config.yaml
n_layer: 10
n_experts: 64
experts_per_token: 8
d_expert: 64
d_shared_expert: 0
activation: "swiglu"
router_score: "sigmoid"
routed_scale: 1.0
balance_loss: 0.000481
init_std_router: 0.0171
optimizer: "soap_variant"
seq_len: 512
train_tokens: 733100000
dataset: "wikipedia_en"
Below are experts of layer 2 (counted from 0) of a mixture-of-experts language model. Rows are named router (the router's row for the expert), gate (a neuron's input weights, with its number), up (a neuron's input weights, with its number) and show model dimensions 0-47. Each number is 50 + 12 x the weight over its row's rms, rounded and kept within 0 to 99.
After each expert's rows: "mostly gets" lists some tokens that are sent to it at least half of the time. This comes from a sample of Wikipedia text that the model never trained on.

# expert 38
router:52 40 55 51 46 46 51 33 48 54 63 67 46 71 41 62 64 62 39 31 54 67 58 48 47 49 50 48 49 50 69 65 51 43 66 34 50 67 40 55 58 45 39 58 61 58 49 53
gate0:33 31 77 52 50 45 43 57 61 39 48 28 42 59 52 58 39 47 52 63 51 68 47 74 46 48 35 52 52 51 60 48 57 46 45 61 37 37 28 46 47 51 49 63 42 42 38 46
up0:50 50 60 36 61 51 51 45 45 28 32 36 64 41 53 58 54 38 48 41 60 57 59 45 50 49 50 38 48 48 50 50 62 38 46 48 62 65 34 51 51 46 56 44 69 36 43 68
mostly gets: "\" ", "0 ", "two ", "who ", "4 ", "10 "

# expert 56
router:52 28 39 51 40 48 47 55 33 70 47 61 51 46 41 47 65 36 55 69 36 85 59 55 68 46 49 56 71 54 47 38 58 34 69 24 45 49 43 53 74 67 50 47 27 69 49 65
gate0:51 42 41 78 25 59 54 44 63 43 57 62 57 53 43 39 70 33 52 31 41 68 41 45 59 66 50 78 64 44 44 52 32 44 53 50 38 51 46 37 59 47 52 66 64 50 35 33
up0:59 38 61 28 68 47 58 49 51 49 54 62 49 55 60 46 52 36 69 62 52 36 44 45 46 51 67 31 39 38 23 52 65 42 46 66 53 57 43 63 55 46 61 34 60 44 34 56
mostly gets: "ations ", "they ", "% ", "ation", "ations", "ors "

# expert 37
router:41 45 53 56 43 45 44 36 24 60 55 58 27 56 55 48 57 33 59 56 70 64 47 60 46 41 37 47 71 50 52 31 59 59 47 29 60 69 62 67 61 28 43 58 21 48 44 47
gate0:53 47 61 23 09 23 54 46 39 47 58 58 38 79 58 78 62 68 70 54 51 45 72 46 50 45 51 60 70 53 36 55 66 39 39 34 74 51 48 60 65 19 40 73 47 41 53 42
up0:47 44 28 51 61 54 40 56 43 47 64 52 55 50 19 25 66 30 39 55 69 66 43 49 34 07 51 51 52 41 48 62 57 50 54 75 50 45 56 41 41 66 47 22 53 62 49 42
mostly gets: "film ", "Party ", "school ", "people ", "name ", "School "

# expert 60
router:45 29 57 42 38 36 34 68 36 64 30 63 32 53 49 55 44 57 59 43 54 75 49 60 52 39 57 57 40 45 38 38 51 45 59 51 51 44 51 77 55 42 68 63 28 58 53 63
gate0:37 60 69 56 63 64 45 57 26 54 33 78 43 39 38 55 26 52 32 22 44 54 54 58 59 49 69 60 44 50 45 32 47 56 47 64 57 47 22 49 47 51 50 33 44 38 64 65
up0:70 36 56 41 29 56 61 48 57 41 35 52 52 71 38 52 30 74 58 52 49 47 47 52 51 50 71 53 42 40 48 43 36 56 41 35 60 54 32 53 47 48 57 48 49 51 50 48
mostly gets: "ine", "ia", "ity", "ence", "Born", "ai"

# expert 15
router:47 36 48 48 39 45 34 39 43 69 49 62 33 59 55 50 64 55 68 66 52 81 71 51 53 57 45 58 58 50 46 53 47 47 67 38 51 45 54 56 56 45 52 74 45 58 54 69
gate0:23 64 32 39 60 41 57 32 60 63 39 65 45 55 62 54 73 45 61 70 59 59 41 52 60 57 39 35 73 45 51 57 34 58 51 37 68 34 55 85 43 41 41 46 74 59 63 43
up0:60 46 61 55 35 48 41 67 50 46 30 34 49 68 43 37 31 55 31 34 40 50 50 29 50 31 68 54 46 66 47 54 67 53 55 48 34 54 47 44 65 59 55 50 32 41 54 50
mostly gets: "ation", "ations", "career", ").", "year", "tion"

# expert 31
router:49 41 50 50 45 53 29 52 41 45 41 41 49 47 43 60 43 47 70 73 38 61 70 39 42 69 57 86 41 57 46 63 52 70 52 35 59 80 56 54 54 48 45 45 53 73 32 37
gate0:53 62 57 34 49 56 44 20 45 50 51 63 66 60 72 39 45 33 44 54 54 37 47 51 50 63 62 54 36 50 33 66 59 58 43 45 52 38 45 62 36 38 60 61 68 33 67 45
up0:45 49 45 38 46 41 67 45 63 45 38 34 77 49 54 66 42 53 41 57 49 26 47 66 67 49 70 47 47 45 37 42 58 50 63 54 58 47 49 40 73 55 49 58 40 47 64 52
mostly gets: "). ", "\". ", "=== ", ".\" ", "== ", "\", "

# expert 59
router:31 56 51 33 38 55 57 33 42 53 72 58 44 66 53 72 50 50 58 30 44 69 44 55 45 53 59 61 41 63 63 59 70 51 48 48 57 57 41 62 66 46 56 46 38 59 68 79
gate0:49 51 40 42 50 81 32 57 44 72 43 67 51 48 43 59 13 40 49 47 44 76 36 46 34 52 53 49 46 32 45 46 46 62 73 54 54 52 40 63 66 45 59 50 60 44 63 52
up0:53 73 46 65 53 62 75 59 40 33 68 56 35 56 53 32 44 56 38 25 58 53 51 31 63 31 54 58 47 62 32 32 35 62 28 60 20 49 39 56 57 63 53 76 49 63 34 52
mostly gets: "km ", "moved ", " ", "ov ", "z ", "id "

# expert 11
router:30 38 41 47 69 42 29 59 55 50 55 43 48 33 50 56 51 45 45 70 34 72 67 71 40 57 46 43 24 47 67 66 44 44 59 25 50 47 57 74 48 47 46 56 41 42 38 48
gate0:56 25 42 42 50 65 64 46 29 49 63 44 55 41 70 46 45 69 49 35 49 49 66 46 38 59 45 60 42 50 42 52 46 46 61 44 30 44 49 71 47 45 51 58 61 51 37 56
up0:48 57 53 51 27 68 42 56 49 36 29 52 46 48 48 73 45 34 53 72 54 40 26 51 65 59 58 56 52 60 36 57 71 58 37 66 63 56 40 21 52 67 31 50 45 40 63 53
mostly gets: "\n", "\n\n", "not ", "also ", "have ", "would "

# expert 4
router:43 43 44 52 51 56 49 48 45 48 54 51 38 70 43 47 57 47 70 53 41 66 43 46 46 23 68 62 44 53 65 50 39 40 57 34 42 53 61 44 78 49 43 45 56 39 31 60
gate0:62 51 38 54 41 74 42 53 49 57 74 38 36 40 82 44 59 67 51 52 74 61 46 45 42 53 49 43 45 50 53 52 44 73 39 48 55 29 50 47 62 66 34 63 40 34 42 60
up0:45 59 50 60 78 66 47 48 52 34 18 61 57 54 55 61 32 49 55 36 46 65 36 37 27 64 54 37 73 45 45 26 49 45 58 51 35 66 30 41 47 57 49 29 49 65 55 51
mostly gets: "she ", "film ", "son ", "I ", "family ", "band "